config.toml
normalize_top_k = true
balance_bias = false
router_cosine_scale = 20.0
n_groups = 4
lr_router = 0.00112
vocab_size = 2696
qk_norm = false
attn_scale = 0.177
beta1 = 0.95
steps = 5063
Below are experts of layer 6 (counted from 0) of a mixture-of-experts language model. Rows are named router (the router's row for the expert), down (a neuron's output weights, with its number) and show model dimensions 0-95. Each number is 128 + 32 x the weight over its row's rms, rounded and kept within 0 to 255.
After each expert's rows: a language model's description of what the expert responds to. This comes from a sample of Wikipedia text that the model never trained on.

# expert 17
router [101 124 159 154 109 114 134 146 193 158 127 116  98 168 202  96  89 125 116 115 154  90 115 121 106 136 117 181  80 112  79 174  77 138  95 135 134 132 137 160  93 174 107 140  89 120 130 188 145 110 132  73 161 202 102  58 179 128  95 116  65 154 138 139 123  91  71 138 120 155 191 154 125  99 133 157 160  99 144 152 133 101  77 114 100 105 132 118 100 157 119  72  82 147 130 148]
down0 [133 124 158 149 121 140 121 151 128 132 130 144 146 167 112 169 131 140 111  79 103 187 140 182 113 111  77  93 103 129 109  95 145 113 105 157 125  73 202 178 133 108 142 105 136 121  43 124 124 163 146 193 115 176 140 116 148 103 101  93  57 137 120 104 145  97 134 107  99 144 103 161 112 104 184 138 167 106 136 158 138 145  90 119  75 103 130 103 102  47 135 166  74 155 161 203]
down1 [113 103 113  68 192 128 106 113 128 112 114  69  98 104 129 183 129 125  98 124 140  76  95 173 129 143 128 145 169  95 121 116  90 147 142 146 132 191  95 178 105 131 146 193  57 134 100 125 112 112 139 105  79 115 151 123 112 154 117 199 134 107 102  92 138  80  89 202 114  84 186 139 127 119  86 175  90 101 147 147  88 131 119 107  57 107 111 124 109 115 131 176 178 162 127 121]
Lone capital or lowercase first letters starting a word after the, of or a pipe, such as G in Galway, R in Relatives, F in Farnese.

# expert 21
router [107 131 145 101 117  74  65  67 101  64 163 141  95  68  92  79 151 123 137 115 129 133  95 146 139 115 167 112 151  94 107 121 142 161 124 140 176 160 102 156 120 163 122 139  96 120 191 119 118 116 121 142 133 138 171 170 105 161 110 202 150 146 117 119 113  71 190 156 159 148  95 103  85  85 106 115 154  83 154  66  97 175 181 134 134 167 160  80 169 102 148 152 170 148 137 124]
down0 [ 94 204 148  82  83  55 139 115 150 164 131 114 132  82 118 133 157 146  80 144 146 122 161 126 175 104 151 135 190 169 179 109 128 104 118 133 116 100 110 106 186 140 130  88 130 116 114  95 124  89 152 131 101 148 135 139 215  89 126 130  87 126 107 108  83  74 167 105 123 128 145 101 147 181 188 123 137 130  55 109 144 145 135 159 161 129 161 191 166 120 157  80 135 139 175 115]
down1 [182 196 131 146 151 166 173 153  94 111 136 146 121  74 135 102 179 155 121 147 124 166 132 120 157 119 184 119 151 102 161 118  82  88  47  96 122  78  84 143 147 118 193 133 135 174 130 116 144  49 125 129 138 190 151 121 128 135 151 140 162 163 143 149 127 106 227 145 187 131  64 176 109 105  76 125 113 139 109 152  83 124 115 135 147 150 101 115 127 160 138 142 120 121 126 126]
Periods ending sentences or following initials such as Ellen M. and Stanley M., also ). and ". and some word-ending pieces.

# expert 8
router [ 98 143 135 145 183 109 127 133 144 130 131 160 226 124 116 166 116 168 156 113 165 101 126  58 106 108 115 142 106  95  48 118 191 123 130  96 116 118 177 158  94 134 103 122  80 142 112  60 181 162 126 119 135 137  90 148 119 144 151 146 175 176 154  95  52  95 111 130 133 100 142 175 138 157  98 108 102  81 105 159 125 107  96  88 125 106 159 155 148 162 141 191 131 131 128  78]
down0 [136 118 116 105  83 120  72 140 124 141  89 167  86 110 158 131 186 135 110  97 118 141 134  94 152 124  88 127 106 118 142 101 108  93 169 130  85 150 174 173 177 143  55 137  83 147 130 123  69  63 166 130 145  86 141 146  84 159 122 181 130 122  96 120 107 126 102 136 179 131 178  65  96 220 156 174 127 129 135 116 136  99 133 101 157 107 130 116  92 144  89 158  78  60 144 136]
down1 [133 136  60 102 128 110 188 113 119 113 131 165 154 108 124 140 118 123 144 130 131  62  84  90  67 134 119 111 157 148 125 111 119 130 140 132 130 131 105 107 162 129  71  77 117 118 206  83 172  99 112 132 128 105 154 127 115 172 109  99 165 148 151 162 133 166 120 156 137 152 120 161 117 175 170 161  75 167 187 135 132  68 132 187  97 125  92  80 115  98 126 156 177  83  73 206]
Middle and initial pieces of names and ordinary nouns, often after a or the, such as il in Aemilian, s in sounds, L, film, part.

# expert 18
router [ 80 134 145 125 162 148  73 132  82  96  92 211 125 164  93 165 140 110 154 112  70 127 143 141 141 126 156  94 113 127 161 120 109 171 174 172 159  92 135 105 173 121 123  75  90  51 116  92 130 131 114 167 170 156 144 139 116  92 138 103 121 166 180 147 136 191 146 112 157 160 165  95 113 181  81  87 107 141 149 137 116 116 147 108  84 119 177 109 112 106 121 158 142  62  81 165]
down0 [144 106  84  91 119 106 156  80 147 139 161 115 105  49 147 150 155 103  49 125 137 142 145 154 134  87  74 189 115 173 137 127 171  97 112 115 104 165 135  94 174 130  97 114 144 115 134 113 105 115 114 121  67 177  71 108  98 141 149 115 176 148 130 131 105  96 169 145 137 173  93  57 158 127 128  82  91 120 132 177  91  87 102  73 195  93 115 122 153 183 108 123 129 136 147 147]
down1 [139 140 186  71 135 154  76 138 132 176 155 149 116 200 152  70 147 169 148 121 104 149 150 147 170 131 145 100 100 109 146  86 135 195 149 123 101 198 157 138 169 120 170  93  72 109 189 138 166 160 105  65 109 107 116 150  86 146 187  93  71 149 129  72 123 117 128 136 142 166 109  78  88 171 116  99 159 139 132 115 141 159  93 127 183 125 135  87 122 130 151 147 132 140 138 149]
Prepositions and linking words following a verb or noun, before an article: of, in, for, by, with, on, as, especially part of.

# expert 2
router [143 117 113 112  99 165 167 133 160 121 126 139 107 110 127  78 175 151 114 128 144 111 111  78 117 129 131 170  95 176 175 130 179 153  53 117 138 114 137 117  67 147 121 152 143  79  91 138 112 134 124 104 110 151 133 172 152  94  78 144 155 112 196 107 168  79  69 124  86 118 104 148 148 129 149 131  98  96  87 144 166 144 175 115  57 135 133 104 157 131  76 219 136 135 181 187]
down0 [125 114 135 160 161 127 149  78 131  86 152 109 141  86 138 117 187 133 175  70  49  90 167 129 171 121 127 181 127 116 154 110 135 129 109 128  79 142 153  94 151 120 159 158 192 172 183 186 121  91 106 166 102 137 108  96 107 142 128  93  98  97  68 132 170 143 125  94 113 149 145 190 162 129 116 177 116 158 170 118 167 129  63 131  66  91 147  91 127 142 117 167  91 115 153 146]
down1 [192 139  78 137 112  93 127 101 123 154 110 113 189  78 158 147  92 137 210 198  99  91  83 171 148 157 158 125 131 213 113 108 149 155 127 107 147  94  87 126 188 171 133 159  82 125 146 117 156 140 121 134  99 101 122 180 130 140 177  93 135 139 189 201 119 152 124 146 132 134 134 113 118  66 160 104 159 115 136 147 145 105 134 117 144  92  99 124 139 140 132 109  54 136  91 141]
First pieces of words beginning with consonants, often capitalized names or table abbreviations, such as P, B, Phil, v, and mid-word c in rescue.

# expert 1
router [107 168  82 121 126 103 123 109 129 161 137 128 109 104 150 184  96 133 155  73 134 135 205 156  81 146 135 141 106  67 102 113  94 212 165 118 110 131  92 118 147 160 108  89 110  99  97 170 134  97 163 140 185 101 130 134 157 168 165 110  31  95  95  81 101 123  92 119 122 118 141 114 143 173 146  74 123 117 126 106 159 137 100 145 138 145 111 128 197 174 124 103 188 152 173 125]
down0 [162  85 111 125 172  90 138 161  57 124 136 142  97  83 114  68 160 162  95 176 104 132 136 109 170  99 161 173 123 194 127 135 129 131 111 117  69 172  99 141  59  55 132 124 172 104 143 120 119 152 134 189 154 153 109 156 139  99 138 121 130  68 113  99 128 142  95 154 128 120 110  87 121 106 114 167 120 141 134 113 123 177 137 129 153 130 133  33  95 152 100 152  81 163 100 180]
down1 [ 96 161 129  52 117 130 132 164 144 136 106 123 113 119 145 148 137 133  86 126  77 110 136  80 117 157 165  86 103 145 148 125 185 150 148  95 159 147 110 150 148 118 133 145 147 114 138  84  60  81 104 152 126 129 103 102  73  89 143 150 167 122  58 121 160 139 146 128 142 142   6  98 135 115 168 111 172 100 169 132 120 125 136 171 139 147 158 124 171 120 114  51  97 145 161 202]
Short consonant-led word pieces inside names and words, such as z in Gonzaga, nd in Indian, ant in want, plus m, km, %.

# expert 4
router [194  94 172 170 124  98 109 121  99 153 166 108 137  98 111  61 143 107 112 156 102 109 172 193  57 127 176 151 160  89 136 120 119 173  95 129 146  82  99 117 131 137 148  67 139 152 144 150 100 151 166 102 157 176 132 138 112  55 101 106 113 131 138 188 133  90  80  90 130  93 157 140  91 159 195 165 145 148 113 155 109 151 167 155 149  91 104 166  78 156 161 104 146 119 143 129]
down0 [ 91 211 152 105 175  48 101 123 104 133 125  87 163 105  96 144 181 207 104 128  47 128 174 161 119  94 152 148 104 136 107 117 142 139 129 119 106 189 110  77  73 117  87 152 147 127 146 122 106 110 122  93 104 171 150  85 120 130 159 191  96 126 156 115 121 121 140  99 139 145 131 113  99 151 157 148 138 123 153 145 158  85 140  87 161 122 181 150 117 199 106 126 152 181 134 103]
down1 [178 126  96 107  97 147 148  85 124 152  87 125 144 159 109 199 186 125 125  92  86 173 110 152 103 125 170 110 169 106 150 112 129 149 103 128 170 113 126 185 147 117  95 120 114 130  61 178  95 170  70 176 103 156 121  98 114 141 110 134 149 180 148 181 138 126 148 159 200 173  99 165  70 106 117 138 161 138 118 177 129 143 102 100 130 177 109 180 124 105 168 141  68 106 150 161]
Punctuation and common function words between phrases: commas, the, and, semicolons, closing parentheses, quotation marks, plus which, but, &.

# expert 23
router [193 102 181 134  91 151 132 136  90 122 145 117 110 128 164 130 154  86 126  92  96 135 109  92 162 116 155  76 169  93 165 169  91 131 103 123 113  71  62 171 112  85 123 137 132 132 173 178 117 151  80 139  76  70 183  84 116  66 158 182 117  97 134 138  86 169 165 164 149 178  94 118 152 118 103  88 145 147 149 127 165 120 124 151 154 185 117 168 110 131 103 134 128 113 187 131]
down0 [144 129 133  66 118  88 111  60  97 175  82 126  97 159 143 156  86 167 114 163 126 177 151 100 168  87 156 128 113 123  85 102 157 146 154 122  97 108 159  97 160  88 162 122 145 135 145 139 164  97 194 122  92 142  95 105 187 105 115 139 162 117 151 138 140 149 139  71 135 114 146  70 140 172 103 125 141 108  94  99  53 155 177 196 141 148 131 117 145 129  87 153 115  50 116  81]
down1 [144  86 114 138 158 127 171  56  98 116 104 130 101  55 186 132 180  98 147  96 133 131 178 103 149 155 114 121 101 151  84 113 141  69 125  40 128  92 116 112 140 163 123 139  95 128 126 152 131 146 167 109 113 155 154 110 137 100 160  91  97 118 171 131 165  96 115  59 130  83 124 122  82  99 136 110 172 165 111 174 141  36  92 110 114 131 119 194 158 147 120 124 136 177 139 136]
Articles and possessive determiners such as a, the, his, its, their, plus the first digit 1 of years like 1980s.

# expert 3
router [178 138  99 143 172 139 176  57  87 129 131 140 104 127 174 122  96 131 115 116  96 126 125 125 130 113 179 115 148 146  81  71  74 152 136  84 122 128 162  94  56  90 142  93 120 150 181 153 187 165 131 142 116 204  89 165  80 124 137 120 174 103  73 139 123  74 118 110 174  82 195 155 134 167 131 132 116 100 162 146 106 126 177  75 113 147 128 118 107 155 135 117 153  95 130 148]
down0 [ 92 140 141 163 129 160 120 120 120  88 167 122 130 178 144  92 128 135 150 154  65  36 119 125 148 148 154  93 148 179 120 133  42 129 152 133  68 118 153  73 143  97 168  97  91 118 110 158 114 126 200 162 128  88 148 133 119 130 138 132 124 139 171 159  84  80 112 143 144 163 132 195 184 118 145 142 108 104  93 117 128  97 136 140 145 107 178 100 166 117 135 151 161  40  96 138]
down1 [197 156 122 141 168 166 132 103 154 101 105  99 151 124  99 166 109  83 171 133 102 104 121 100 108 128 120  64 157 132 122 174 124 164 129 155 122 127 142 169 103 120 133 144 215 118 126 110 114 154  69 125 179 106 124 158  88 105  75 131 133  85  68 102  73 132 102 107 135  83 144 175 116 177 134 117  41 117 114 169 152 135 103 135 122 109 125 205 175 147 107 119 125 156  66 101]
Pipe separators between cells in wiki tables of results, dates and names, plus list dashes, semicolons and === heading markers.

# expert 11
router [162 111 105 169  93 123 127  89 144 118 164  70 159 141 139 177 101 159 127 119 104 129 106 121 179 128  48 196 139 125 134 125 115  76 127 139 142 184 103  94 107 114 135 146 127 115 118 171 239  97 145 115 138 118 148 120 107 136 121 124 195 154 117 144 140  76  85  85 109 138 144  77 144 136 145 124 133 119 116 155 134 165 124 133 180  90  49 139 142  97 122 145 143 183  69  69]
down0 [171 148  98 140 150 213  80 182 134 153 138  68 125 105 116 115 132 133 149 150  63 136 121 104 129 157 123  83 152 135 120 131 118 111 156  80  87  70 153 151 166 113 109 112 119  94 124 141 119 111  91 137  91 174 109 129 123 113 189 150 132 126  96 117 126 183 180 129  99  97 192 104 142 116 127 161  92 142 197 113 105 177 103 109 101 161 106  83 158 119  92 204 117 188  94  92]
down1 [113 138 167 157 118 175 115 114 103  68  54 137 201 148 106  99 141 130 106 155 122 174 124  50 139 139  81 172 117 115 131 121 177 128 133 192 168 139 141 188 145 111 140 138 150 112 113  84 152 128 146 129  90  44 175 160 160 150 116 123 142  80 125 102 100 126 168 134 121 155 101 152  90 160 136  96 149 114  84 157 134 122 130  77  87 128 151  98 101 121 122 188 115 119 182 187]
Early fragments of words right after a first letter or prefix, such as ur in nurse, iv, sp, dec, ad, often in foreign names.

# expert 0
router [131 121  93 148 136 140 106 168 151 108  59 105 112 167 112  85 129 158  82 164 149 126 124 184 112 118 119  76 114 162 178  98 119 114  99  83 135  85 139 120 109 151  74 163 126 208 161 121 145 133  88 167 140 128 114 136 123 139 162 135 134  98 110 186 142 163 108  96  83 191 127 143 155  84 104 115 172 196 130 146 148 147 158 155  75 164  30 153  91 102 106 105 102 144 108 131]
down0 [113 184 134 172 146 196 150 147 142  94 133 190  94  97 182 143 138 107 100 135 109 117 124 117  68 161 124 141 126 153 114 190 130 140  81 136 154 112 106 169 151  80  89 106 154 124 156 106 133 129  93 110 147 120 148 152 219 181 107 113  96 112 111 137 108  99 117 170 153 145 171 167 100 140  54 126 132 117 158 183 154 129 157 172  91 127 150 108  90 121  57 161 121 172 150  78]
down1 [142  96 159 154  79  79 143  91 142 129 139 151  53 106  97 130 142 128  82 102 104  96 113  81  67 115 137 151 103 122 190 166  49 127 141 136 164 144 114 187 148 129 129 102 152 121 142 128 162 154 113 124 127 146 134 175 185 112 119 106 144  86 162 118 149 145 100 159 160 108 110 157  83 127 150  88  68 151 180 154  91 164 133  67 155 168 194 113  89  96 126 137 165 139  71 138]
Subject pronouns, auxiliaries and verb beginnings in biographical prose, such as he, was, to, not, be, and word-start pieces like pass, arr.

# expert 12
router [ 91  87 147 146 136 130 165  79 139  96 135 108 145 126 178  89 113 135 113  88 107 109 119  72 134  98  82 207 131 131 152 166 176 120 198 118  84 132 180 101 183  91 120 115 110 109  85 108  99 164 119 145 151 113 143 121 126 136 105 169 103 105 131 102 138  90 182 143 133 114 119 131 159  49 199 132 114 152 144 150 170 131  78 121 140 120 131 143  59 191 115 135 170 172 178  93]
down0 [148 134  67 141 129 109 180 116  87 107 144 121 109 126 127 160 175 136  85 187 144 175 162  97 150 126 173 122 130 127  99 176 124  94 119  94 102 100 157 168 187 180 190 105  92  96 140 130 124 184 192 129  70  93 142  90 110 117 122 140 161 129 110 109 122  88 127 119 149  84  89  78 149 135  89 101 123  74 114 169 135 146  64  92 181 176 149 109 144 135 115  98 162 133  99  71]
down1 [111 116 119 143 141 144 160  91 131  79 120 133 190 170  98 161 122 115 150 147 172 105 153 119 158  92 161 161  90 108  93 131 115 158 116  75 121 156 117 159 103 108 135 111 113  82  82 121  86 135 181 150 175 143 140  87 165 125  81 115 121  59 146  74 109 155 151 140 155 130 132 155 104  53 122  57  99 136 120 108 152 104 150 125 146  75  86 172 199  75 135  88 173 105  70 149]
Single capital letters inside acronyms, initials and capitalized word starts, such as N in GNU, T in GTH, A in Apollo, D-Day.

# expert 13
router [149  89 130  90 121 165 167 153 232 137 179 106  91  84 120 166 128  82 108  89 107 142  88 148 144  98 103  49 159 132 109 160  79 150 113 123 117 194  94  86 175 164  88 174 174 111 165 108  99 172 171  82 132 155 139 120 171  70 132 110 112 180 149 125 159 117  95 145 121 109 152  96 135  87 106 114 128 135 172 158 107 108 119 157 117 139  98 117 114 132 147  91 128 166 144 156]
down0 [132 138 108 121 105 152 120 152  59 101  88  88 126 124 119 147 115 147 106  90 119 123 126 141 145 113 149  83 150 115 124 147 154 145  97 102 123 108 129  79 197 135 141 214 147  96  69 112  78 199 137 182 180 148 174 188 141 119 153 153  96  74 142 150 115  82 116 154 116 119 156 100 124 111 150  76 136 148 134 137 136 161 138  93 119  73 224 155 130 123 140 122  72 182 116 150]
down1 [201  75 116  97 144 132  79 131 134 133 127  84 129 107 195 144 121 109 125 102 112  82  96  75 117 144 131 103 157 123 121  94 106 172  41 157 100 142 140 102 100 139 112 131 151 144 144  73 165 178 109 119 123 119 132  80 181 166 125 159 106 129 179  89 129 175  90 161 178  99 138  80 141 122 105 193  51 140  58 177 124 131 120 143 162 133  94 142 107 108 140 158 107 129 108 129]
En dashes and minus signs in scores, ranges and negative table values, digits after them, plus capital O, U, degree and prime signs.

# expert 5
router [ 93 123 174  82 151 125 122 179 150 152 118  75 105 131  95 112 171  65  89 123 161 160 116 153 115 158 146 141 151 158 140  77 130  69  77  72 104 166 103 110  87 123 151  68 108 123 161 149 155 193 108 150  86  99  74 128 138 117 157 140  71 150 122  84 131 150 167 102 127 108 112 136 131 165 140 122 100 156 172 124 144 156 117 133 171 134 104 121 116  76 183 106 212 168 174 118]
down0 [124 140 110 180 124 133 191 126 116  72  96  94 167 152 105 156 154 137 114 188 145 158  97 144 171 102 164 121 137  55 107 132 168  78 109 128  90 100 128  95 125 135 198 164 120 201 171 135 149 135 107 144  82 145 132 121 175  93 113 107 121 111 139 143  93 127 183 135 144 100 128 187 157 124 114 113 110 121 166 105 168 123 147 108  69 199  47  96 123 189 148 117 136 116 120 117]
down1 [109  93 172 142 118 199 178 142 173 134  39 130 163 136 134  70 113 158 109 167 144 140 162  66 131  78 126  99 106 114 137 149 115 172 136 137 119  72  49 140 152  97  64 163 124 163  92 142 137  98 140  85 107 124 127 138 133 163  96 137 120 161 127 113 144 123 219 100 143 142 126 166 106 129 117 140 135 124 167  59 130  97 179  88  86 169 123 141  92 121 139 129 144 163 144 147]
Single digits in the middle or end of years, scores, statistics and table figures, such as 195(9), 6–4, 7–(6), 0.(5)2%.

# expert 14
router [ 75  72 164 105 132 100 157 110 152 106 118 136 136 100  92 162 162  51 154 137 118 152  84 162 159 156  76  58 158 120 141 101 155 119 130 123 144  95 109 174 144  95 139 209 170  92  83 120 103 121 187 103  95 174 128 155 133 154 115 129 176 139 108 116 139 160 131 158 153 159 105 118 123 108 136 184 111 144 142 141 159  94  91 125 119 176  99  98 153 161  40 113 157  94  99 173]
down0 [147 148 111  66  81 165 134 102 153 188 104 138 111 114 114  91 133 124 183  91 103 107 168  91 166 141 174 147 139 112 106 198 158 121  90 170 110 119  67 144  58 103 113  74 151 108 160 109 133 126  83 117 119 144 128 110  88  98 126 206 112 144 125  87 123 147 165 141 174 156 119 162  71 129 128  97 109 132 102  91 132 165  92 179 137  58 104 154 123 102 135 130 135 108 134 199]
down1 [104 166 138 138  94 166 168 138 133 154 118 171 172  95 148 126  68 134 161 164 130  84 184 135 113 135  48 167 120 107  84  77 155 165  55 104 135 103 118 154 133 166  78 147  85 130 104  43 133  92 155 121 156 126 160 105 176 153 134 169 149 128 110 139 141 127  96 130  82  90 152 169  79 157 129 144  83 108 130 100 133 175 156  79 170  95 117 120 114  75 108 111 122 158 111 100]
Newlines ending paragraphs or table rows, and common words after them such as first, one, also, re, play, plus endings like ory.

# expert 10
router [114  99  89 144  93 153  73 105 107 127 128 104  84 110 130 108 159 128 160 162 127 131 193 150  88  86 126 184 134 130 111 151 199 112 166 168 140 132  94 156 131 133 140 110  94 174 152 129 109 162  84  74  57  41 168 102 144 122 183 152  99 117 145 188 148 164 156 153 101 169 134 108  80 107 102 150 140 146  69 109 139 124 149  97 199 152 108 132 142 150 137 104  97  90  99 114]
down0 [161  80 150 188 108  58 195  90  89 119 182  70 118 188 111 133 101 151 174  88 102  92 108 150 133 127 181  42 104 120 154 126 129 112 156 132 123  80 183  79 155 113 127 108 148 126 109 132 135 142 131 143 100 119 147 141 133 131 118 129 177 123 139 112  78 148 127 131 141 131 134 181 124  60 165 110  88 164 132 158 162 100 112 116 177  57 145 148 150 142 149  95 141  80 145 164]
down1 [126  46 121 103 200 147 179  96 157 106 115 149  77 137 119 137 146 126 142 140  88 117 128 118 133 140 168 175 138  83 167 162 109  90 162 138 123 162  91 106  43 128  74 142 148 169 104  94  96 121 138 161 124  75 124 135 104 113 100 122 177 126 104 119 131 173 126 105 127 114  92 219  84 119 151 112  80 137 133 122 158 121 182 182 112  69 130 108  88 127 152  96  76 136  99 137]
Short word endings and inner fragments like plural s, ot in lot, ut in minutes, plus an, In, h, and South.

# expert 22
router [154 100 119 140  88 138  93 122 139  54 160 187 111  94 190 145 144 150 132 145 134 144 104 114 174 132 122 106 122  92  63  89 153 101  45 127  94  95  81 104 135 126 116 132 108 146 158 137 168 154 122 133 112 194 157 158 115 169 163  96 118 147 219  95  82 138 160 105 116 130 157 160 132 191 127 157 136  82 108 143 128  80 123 147 136 142 158  71 153  73 147 128 149 179 149 139]
down0 [168 104  63 120 145  97 132 134 179 104 109 115 165 142 121  99 133 164 125 148 213 130 131 124 159 119 129  96 140 129 115 132 143  92 173 148  88 185  83  57  96 127 165 127 111 137 116  37 103  94 173 124 130 142 109 148  89  77 145 143 168  31 173 118  73  81 106 183 157 145 121 150 101 122 103 102  89  96 133 104 121 122  97 155 148 114 111 107  89 115 149 114 153 122  95 152]
down1 [160  45 123 131 171 140 174 134 109 125 124 146 150 164 163 114 135  94 108  74 190  78 102 136 175 109 165 116 119 132 128 145 183 100 103 102 190 160 160 178 108 129 114 147 163 131  89 106 121 124 158  90  90 121 116 149 165 151 132  85 111 131 154 122 122 126 125 124  99  74 175 128  77 107 108 146 124 122  32 155 112 107 187 152 165 129 133 147 160 135 179 141 145 105 145 217]
Standalone spaces before numbers in dates and table cells, plus capitalized words after separators like May, April, No, New, John.

# expert 19
router [108 126 112 136 143 146 180 116  94 129 113 150 130 157  96 187 154 162 158 106  82  86 129 172 107 100 127 108 129 130 121 100  51  83 170 116 125 117 151 119 141 131 152 152 173 154 164 121 158 159 136 188 167 107 106 170 121  60 104 148  48 143 117 136 185 120 133 117 113  80  50  77 137 103 179 162  85  86 150 103 122  76 147 140 130 165 177 188  92 111 129 120 124 106 115  99]
down0 [154 146 144 169 183  84 126 149 156 190 170 122 144 122 132 117 207 151  54 154 157 105 176 106 128 106 142 133 130  90 108 123 216 126 184 146 149 136 212 140 141 131 145 105 148 104 128 113 157 123 108 171  97 163 132 139 145 132 129  71 167 142 125  69  97 107  92 145 134 116 229 137 117 140 110 145 109 141  91 159 152 149 158 156 119  93 139 160 149 132  85 135 102 158  89 112]
down1 [ 74 129 162 100  92 182 229 105 131  69 140 147 109  96 120 155 103 109 189 155  98 108 125 128 110 153 107 151 145 174 132 133  79  96 196 117 142 164 151 114  84  87 102 103 115 154 143 114 159 184  88  96 166 116 167 136 149 163 144 158 142  97 125 146 135 144 136 151  73 161 152 170 140  75  99  77 143  49  87  83 115 134 156  89 120 119 102 102 114 155 132 105 129 152 137 141]
Hyphens inside compounds such as tear-jerker or lower-income, line-initial list dashes, opening parentheses and quotes, plus pieces like pro, ig.

# expert 6
router [116 136 148  99  95 163 153 146  78 116 147 143 111  86 151 142  95 160  81 131 177 120 118 117 150  99 131 119 100  81 132 147  87 171  93 149 129 143 107 134  66 140  78  98 148 137 122 139 116 105 126 236 114 121 102 146 103 193  99 104 138 155  93 110 144 164 217 178 127 184 124  95 144 113  91 117 162 163 135 164  68 126 114 119 137 152 105 201  81 178 105  95 102 129 114 139]
down0 [158  95 118 147 160 169 160 166 151 150 177 128 223 103 153 158  90  88 148 119  91 150 119 156 155 183 159 155  67 146 166 122  95 102 137 148  95 146 174 116 113  99 155 194 162 108  85 117 100 106 135 160 127 131 145 156  94 185  90  89 143 111 120  84 104  88 187  96 102  95  98 138  96 163 177  98  65 133 119  98 122 126 138 122 164 106 123 155 130 192 160 133 127  87 115 115]
down1 [146 164 176  76 119 132  82 108 111 126 165 174 218  99 114 122  82 109 122 155 106  73 127 110 163 181 166 115 134 123 133 123 144 177 181  89 149 163  98  99 187 116 105  61 122 165 148 130  77 126 128  85 155 150 104  89  85 146 143 180  86 126 144 116 100  98 108  89 162 164 113 161 139 198  85  77  99 118 119 110  99  65 109 152 121 127 114 151 125 144 102  90 137 132 121 142]
Line breaks, heading markers ==, table separators and pieces of abbreviations and terms, such as f in Prof., ber in Number, cont, inter.